Experts of a small language model: 96 SwiGLU neurons an expert.
Below are experts of layer 5 (counted from 0) of a mixture-of-experts language model. Rows are named router (the router's row for the expert), down (a neuron's output weights, with its number) and show model dimensions 0-127. Each number is 500 + 50 x the weight over its row's rms, rounded and kept within 0 to 999. Numbers have three digits each.
After each expert's rows: a language model's description of what the expert responds to. This comes from a sample of Wikipedia text that the model never trained on.

# expert 22
router:483437588554446545475533502452516563540532509511617507565429561552521566464465457433478487435421512518502510595504486444518433458565557494496503499465648474603544586434499459513538460451479528480466529473560581421549502488446461420607501524510463488437528507482450600455530450470519550526542517507536596463534407509503541503453453446420509557451603580499508530453571477543434502520502
down0:476551589467506535508536449477486522413471452452470454438510542469594501514515504490489509555511441454570520507456474543509511466555481529450501560559483486461485512558488512465508510501465403492561399567531434419480505398412491539544449468540354444468506533562478500553479487464453402415441548448554458436380486553498561450546491465464527555423503486425549379485533503501432554399586
down1:493491522492607451490659509489458436575510542547449483512529485475519392544578575503481515517504430508430474533518549623599530505395478561522534502520499472526538531460553461489550389491389505552472507468460488514525512488547465520448545363443511433537540553464476521496433465447499485502483566473585505531497449571486498543581524507519521516461384396581586490515531493526527453456500
down2:499427584527473481443580459458519506476448481454454478556456545522520484535562512548448511474457452578462484470547452588601504533449526496509618411414475568506587474486592509497545519376490444518448544607527532516502413400540478507465466468440497515526443436478524494426496525622495561547558617532453567493495534515466508470452463550450558571463584491546454477468468510543511557527433
Description: Opening and middle pieces of long common English words, often Latinate, e.g. esc-al-ation, conf-in-ement, vacc-ination, disc-iplinary.

# expert 6
router:590421483626528417509552488462518549471535499521519536483457491496563511568480456530500418522455511503487568457501405509443531508465513443608520490499431437520500483490533538468455521521481481525475474528460552601590502518479439454445465522491562399615490427432398464404523518481557592508513438464449473500448484464441475501473423633496514444445448515471492504545541430396483552595455
down0:476492578483460457567518456470482591550574491540484525526413456505445507536560468447467602560530547550513517487473543540503495494537566493534456461403492508544537524524626432435481529517490538445517511477510547519503498521603371438476493472499567468547544479559519517408529525579559564425447404498492507565508596520521443435458565608465522471510551464566523550605504497439575576464583
down1:485542446391478586481595505552511538568580536462561481556509443483490522428497479442465520522487497494596478616631553594432526454524418463496464428415476483583513439509559432491556554431429532608510410444539605504566526511507447534480500585536414523592481504450553470442440527500474519425558564452569465539473485520471519526482501497490499503446524505527553495509481491451539515494555
down2:550555499452445546435414492542584551491473554484418490464501584447503499480456548507474577605515465386516568470621545488502494610517487449495548513524526502501484559584418498533490502497457488439504582563535496374494407557493575573486535435534550572514524545546523483412501464547477419540493448528573504564521533558583533489558511422487497528431494513475554433596510566531469493544477
Description: Pieces of Latin genus and species names and other foreign proper names, often with diacritics, e.g. Bulbolm-ot-ega, Fiskå, Roman numerals like xx.

# expert 2
router:583433563564418611559491516490477523451530422524497513441509426504515477539520484545475581490582473445519528439483600527506476489458496501499526532569462553534463543608451488539456592515433388536460526551540572516461503449441558518478538438473458410504480510538521449483484585651508501556563561418495465533559560575458583488441511512452462551572480559515576461525492491408526478528540
down0:508445524490427519533467451501450519517487467397494567556507555618415458460502497450551539436499461541536514522462471596520486414475437436467605428425550540485441413461527508450484544508432546458429453479470598522468442477511479473546572489556574458514462560495462422556480504621422546574535556599469561513559538478564563483518532510605490526500513535570492497512471428485594469536526
down1:464513450546559481502513550469575498576534535504646489466435569457434487539605400631459525456521438480426551502503537429514546435435485516462487547580518483496456534506595592450497535532598533438466544423422428497504489519525539428446528456514478485458532438484466457627391462443526497537463517499482503535458543476499503587460464565587464519498565544508439505502572550503514477519498
down2:524477489526386436479554612506510484522539482545452451521538468500493458465439446499504550514555509552513500448415445392466464535553549463473584471486404520579466501640508509601474578489491476494539469465412537495506500563419476479523485570470472584432547537575529522484607568511420507541509550435404523491480410480404502490489515426517608503497501475468563443537445452473589476482496
Description: Final pieces of proper names for people, places, teams and titles, often in tables, e.g. -ford, -ville, Smith, Stone, Billboard.

# expert 10
router:556462412448529522424456497551556525545476544429583486533516454425463538515500513479478483484600418503540502429580453485461588559468414561411487498473497520389494515544544467532453557465495480484428462457445455611504514403553539547552501550501491532527529496534565483413508487551553453459483444516483477409439461534591551499540547527539471539371427520501431486497536525419389521456573
down3:533448506571487482479456413409486559519551519477552507509517527568528465491457448526540471530592509472491573484497483482504522424545469504553519508510374539477584339490544660406553496545446616607495537556512431435559492516531416538549513542463478549495470483511509580505578512614435517487528514497447561569504476503599435523511492513473477508546548531476439518524470442473520493442548
down4:466615488465518581459508434517594483522506533409607545499436565462518519415515482518461496391478528389563491455501460492459502514453532562487436491522526590517465455472490456570589439552474586527444499474522523518487535393478392421514455554437495519601512439534456540544541505477546453542501484485549559480462536510557544536473460579481539551569417461508498519558524436451462419601542
down5:486540541477470491451518479497493501502438381514573537520516499477507582551521472492514490552422472480497540583464491469480489460416536541408534553494453636534488467454441583537444570502500606500470560498610522475435473573590537553420572552615468480526496516507563610433582557528385534435474483452408467517561497466446448433489502576469543550458517480462516494495526531453544552526514
Description: Separators starting or splitting list items and infobox fields, e.g. line-initial hyphens, commas, semicolons, slashes, ampersands, and "and" between names.

# expert 9
router:420534451458500439427411470485509473518528552433521484448474513477416562465553539546548542555460450448507521483522427417492602508514540577412529408435455541439496537495477531547433457400475519570437463387580529506526516486576521546520563472483538473464425476483521398457475544527464562425405397480401508500517484533472469550551429477507497481556530471456545463534498487486615421514445
down0:550526438482547494494479456550541477513529539492463453601537536495437451531431477547452532405528515358526552474574535457497450464538488475518547554421540485495528518504506529525539400569489497420464484417510460479550480510334481503544541430611515502435491484539516461607639440507534535467458483528469566455542538530641433490430514449500496453531561605506500466456489509513481492480524
down1:419471493424531547485561572476475449508507551518559543514562545537490517445559487562430506399410434517528521499553526521531475474454423498496524544354452516494432561488540476517420479474583500518490535443582494558475414531360519583448541495560492536475470572506512499470499442540523527494463511393515485489479625430370510515490526587470566558497537529564503574421465503519464562530491
down2:462552343577545476521502531426512471431450450511541500497422475466559475572503583479476502552578488562446547518522520519515597571579540416514487492481565494509567487511524459511483405535498529536533559507526434542482489552457543555415444575547509533475538518632434497488467532558489496454605440491552430545535486495379626449472490552470517476575494528461531586482516472439482456480556
Description: Determiners the, a, an, his, their, its after prepositions in prose, as in "under the name", "defeated the".

# expert 4
router:457536465352561515568594492546540457528481521549491505544474590441495457467510556612535539567591406514528396502465592527427433439500379468483531440494510491477535553471513520526524606457515508472463508454568494514469514488538448509507423589475500474518488502473539477449481516455404493570519538539392625497503526452466477512522506507491385495442463425468479393449463501468499497532467
down0:448498481461499504499588564438488541466518466509476577493556521464454468510439569479458519502546581477513522476583560485473487438533503511601373514441496503509647480562479449482454467507418513431532560427474438481466387508329467544538429493483432485516564407474545524477557452582469544486458451464523479478458578445524472526583436441514463572587536546492507474517498488553475571497463
down1:558505442489416430517492508558487495502557382512540480515458411508546538493566437474568446430446530579535452508503587516543443470485497510460468506488464467495443481467446424512560514430508505524454565586494503604526451490471476528502543447479494417470605446508515618504503555505494432435538551441425499485545453547479530603448560509479362562532492399557580461505461461620497547514486
down2:457481482476525544508464438504430468446522499572524498500499582572510452482533505339440449483566447534507396524471479560461512441467486510485453464557451442520465450492561498504455556448415488470476503515424478450498497611331397436505439498530546636550555559522573480563512450572520476528505475448423510491561463458511511612467503512483542482513545559500488481494461527409455458499427
Description: Prepositions in running prose, mostly of, in and to, plus on, at, by, from, with, e.g. "the first of", "as of".

# expert 13
router:398590458440557508447488497448531447468505414521589568496509439489551499462497474489424498474469550495470457449513535556585580536434533482416466581575509543437493490462472489493400583509451495542554492394425451490464543522531497446449528552486454448473452609476509444555507535599481507536433569513434612453531517496452505460604516451436528509405445406514452492505542445531520538543454
down3:360542450634509555528561456453481562555508529411444443468543420548538543516500521515510468467464425515399496490471526533436492539528493497520444571413523452551497487478386445539588489540440436504541550500409453491568513557418458535506453517527520473484468528526538569573609408456541473488503530429601456520401512490498457504508552425499554567498487537489522571428518473473496448474554
down4:518583550561518540499462477497583506470531439585480406442459528581486501387486510398450460466600419517529471508565498539461471470500579552539457452520488489444480517474489469515496426597538393494512492477481510459464515471480519581442551506442410400450590479605466485453419477479547521436465527495432515457415513469553537512413619400487532544527499509531499497513545556587432514518510
down5:532408472477517330574544517503445436509427522490520490499482510449536424429482503564444513601546511516520514550544523577596541451464471435557495520480526582499459561494522465519514413370466620411439538496514493490446480485474508487540543495554496430499529508474530527518541501541466402498502471566523539474559491573460403480348548435481493457520524454529436457521528492387493489509535
Description: Column separators in wiki tables, such as pipes between cells in Year | Team rows, plus semicolons, colons and equals signs.

# expert 3
router:451475550442502442388448509392556481572473502466440416563595495539495461454485522500451471533436551615460533548457523479541465539505547576544391506468497379498429427570517517524520460501549536466422556457438516488466486517421513518514560581491547542463556486471545543523571470486531472525502430498493437509547517475464468469583553537519401401411459437515505477494448618549477510469569
down0:469523617513540477442356522459524409476529561467493503499473546577500476593519589504507552412488465414483505523537392597506541534501557536549464495550518476467500503519585489516502472531516420458449556520529576487550487465492487481437557421487461496576425526447478513450590469441446503489452487441524497539445557404510480474519482512451585468645448517515498538604473566469507481433590
down1:531565563430468463509556436530525403472427479520468424473454581509541517454517555493449591463499523560528495475593506559529492566483520463489438497444513482548532492523496444554423461418394423539456401540542574553528573500459415461518550450506559469431496579476516529499633457434533444536550529493566454506515480483448547430559444450507476482429387445511521537479595468527512414457467
down2:529489460506538438547481577559460605514489560441419468515575564519493492539469463544480437484476451591551480547466573531583586345499509465441470479515437596496506444619398490496515481516499508501536379486563565548460420562481501482543422427399463496555466410522488528515490442475478446488483556407557508447450530561478521506499518470433576499534510469540506556532474548522485553449517
Description: First three digits of years like 201, 199, 198 in ranges and table cells, plus spaces before numbers and en dashes in scores.

# expert 0
router:564415495564481501455544521550462520415553523491498538552525564461490529474460437471385485423556516493525455499449482425505412598487392532521406466527512538537444576522479487511575577561484485468496515582534559473552522500438494509605466485532473493491483550547403493415494459532477541547460514429547439444485514485509423423588490497441518514495539610476587493598544497423518500630543
down0:487509517525560520448471522523405494429460498578424549511497454419538463444503416464519445508522459453522422442520491490473522519468464609498490527516405520425431529512465398491560521490539558536538441652554565514513502536496391510528485543586413447405538505529408570421414430559541540520500412570493448497462542532492458482540494561454538484461397519529562484482539508442553548489532
down1:528566512510509536505429564504512493467519656467548454519535503438456556530504410440524420412485392557471501421392538572517531511520561463552544499596474460448514469556440543488461577541500513530539503563524504422416535482554519512445539403488604543543442455455579545460502542610499505524514465458439499486497531475483578514588511473534516534464555556526460551588555408498544448529515
down2:532435548466557499425531458477503581482484456521433453501489577429627524513510470517473493457500510411480477465449482507424515539521550480479455488576527516530541565472500504526555506563451528465563446434478581615403500510509607534488525569545533447580553486632434502559471514518505491553573597434604491454536527579472503540426485551576517497581504445519489438383488560474451524484527
Description: Word pieces at the start or middle of personal names, often Romance or Irish, in cast and athlete lists, e.g. Oliv(as), Mac(Niven), Jean.

# expert 15
router:459501527562516577506551456554525523497367499403437559492419583549499385549451555592478598522557488481557511512506557606523492477415515480458506488528486550413449429549498461430533522552408538433538459530418482593487448496466446563542550495450547530527612551486489520526489516502534474463494501533481467492509534517547487592432534533515484507581486562511470491510555465488552629489600
down0:537557473503441464567537541501427546526591602528538479495583488417467445580466478530414527583568527471559476406570426522541494452571532410511547559549511493602410615537503476541503482482489483475460543542519564504516545500531536578387481449521527500464528545555427445449516431474527448443513488460482622523486478503505544370468555498534531436508501472540506482437478544534565523534424
down1:422474512502529555516638474439548369585527522536460503375502546468502420518489584584399419460502465503598494541479557482478479495515494547384532489474536491512423527497510525473440462439498464487504512472444515460523542476464505415483626442478523429505529611434521465482556504453577515385483539499517468510548538505554506523468449424482573523560521511541503538483612476457427508485492
down2:482477584608469452561491492458508491516551635468471511575518507584514506495429463406480498475581472510579505537472441512584458470478444460552413481592464581624491424521386504531540529445530453481453431511547470536409484520478452490485496483465451515551532475440568495469455366522481515411513497601462457483465533521446466430511486470486556585503466481609530518446483556534534469481529
Description: Compass directions and place-name parts like north, southwest, South, County, Kingdom, States, in location descriptions.

# expert 17
router:522492579404425442455479449538486495552403589443507431496540541505506546544573506404487465569469523509438509470486419430490543543395495539537590551428535467549589452574489548534579416434543515447503442461520471486541485523488530473482461541482419580490464501541461545518480474443519463500487399525576491548559586407566589505588532495501513442493454428549517522505485490476392415510506
down0:490523520463513488464404484460454461577531529442545474455489462543515539508470483526542523518522468447471458480443413459544531451553548430624455453439553553414517553498534576606523582529452506469494514454533473517520488538475434453435461522471521483531447481624544492385584488506386557481517495467455499428527487513466470526469482474461471553569588465483476577452525487544391474325562
down1:519567560513498441519561450460496472480477522457448496537573463528539408421473529536532461583515501520425549490538452500459526530582433416438534489448440593564505489535502438514516517455458518609526506449426480569556519565532502639478501487547561537491536549489569452437628514535554406469469497389540485533533413413479492578480531491480500514532387524467416472456492466490529443460578
down2:637554525534454496495450534560463484540487489428495479509485520459477533560457561511533402445517494475538422486578424502433503527530516607581496562525482545492468490382506473553565449558540628447507527442564492455479400512564580515545578503467523531399530502562482545485599445409455546441504494464558482506479441465505515477556478469411501516496418526429423519501436443510481605505501
Description: Opening parentheses, quotation marks, spaces before numbers or dates, and prefixes un-, re-, dis-, pre- at word starts.

# expert 20
router:501389516488561479530452564522445486543557468601467554395452571425537452553433433488517537491420468468424459565483446433509540464522585482414510407569502478428476532516457492510528468449415541554480495446526448525500512459570552568438499471464540514501518457572543377577504544504502572458516460475592458479495465506496526547411456523505427471587534464409498398455529500486585544483467
down0:587472517524478529458513470516535582435457467522561495407537545519486546457499500532462483519481441519507486446572478500455473521519471599609461579498486528508445540464474491507489457671584445526426509515566515487461452393555432497391465444495533472461554571400457517432365441487576546527538572475519458527459481598582540495434501526512515458520553486454548480546507485420529522488421
down1:507459515449561519515557507516532420473388520527457498513511513434520428460485556475345609497471601472406450478499494515528517516529576443604489526509489577518492518461446430495444515565473521433527491465482503537507397417433408529495459410512425479466507465468512500532376580507526511526503396545521381516449447536502564508515492492601510477556556551487497502532556543559420522512534
down2:437539557540455512538505439513502471572616475498503512574517529527472606484420465445465362539461555550451547474510491559418455461529557520457449420583421517499477549445570455501513432523497453493546487555494485499521395468583537509516502533535505579533509502479565496552546564460414456405614574579440540599486532444487490472530515546469500530545504444542558507608475522430541541478544
Description: Determiners, numerals and adjectives of nationality before a noun phrase, e.g. American, two, several, National, United (States).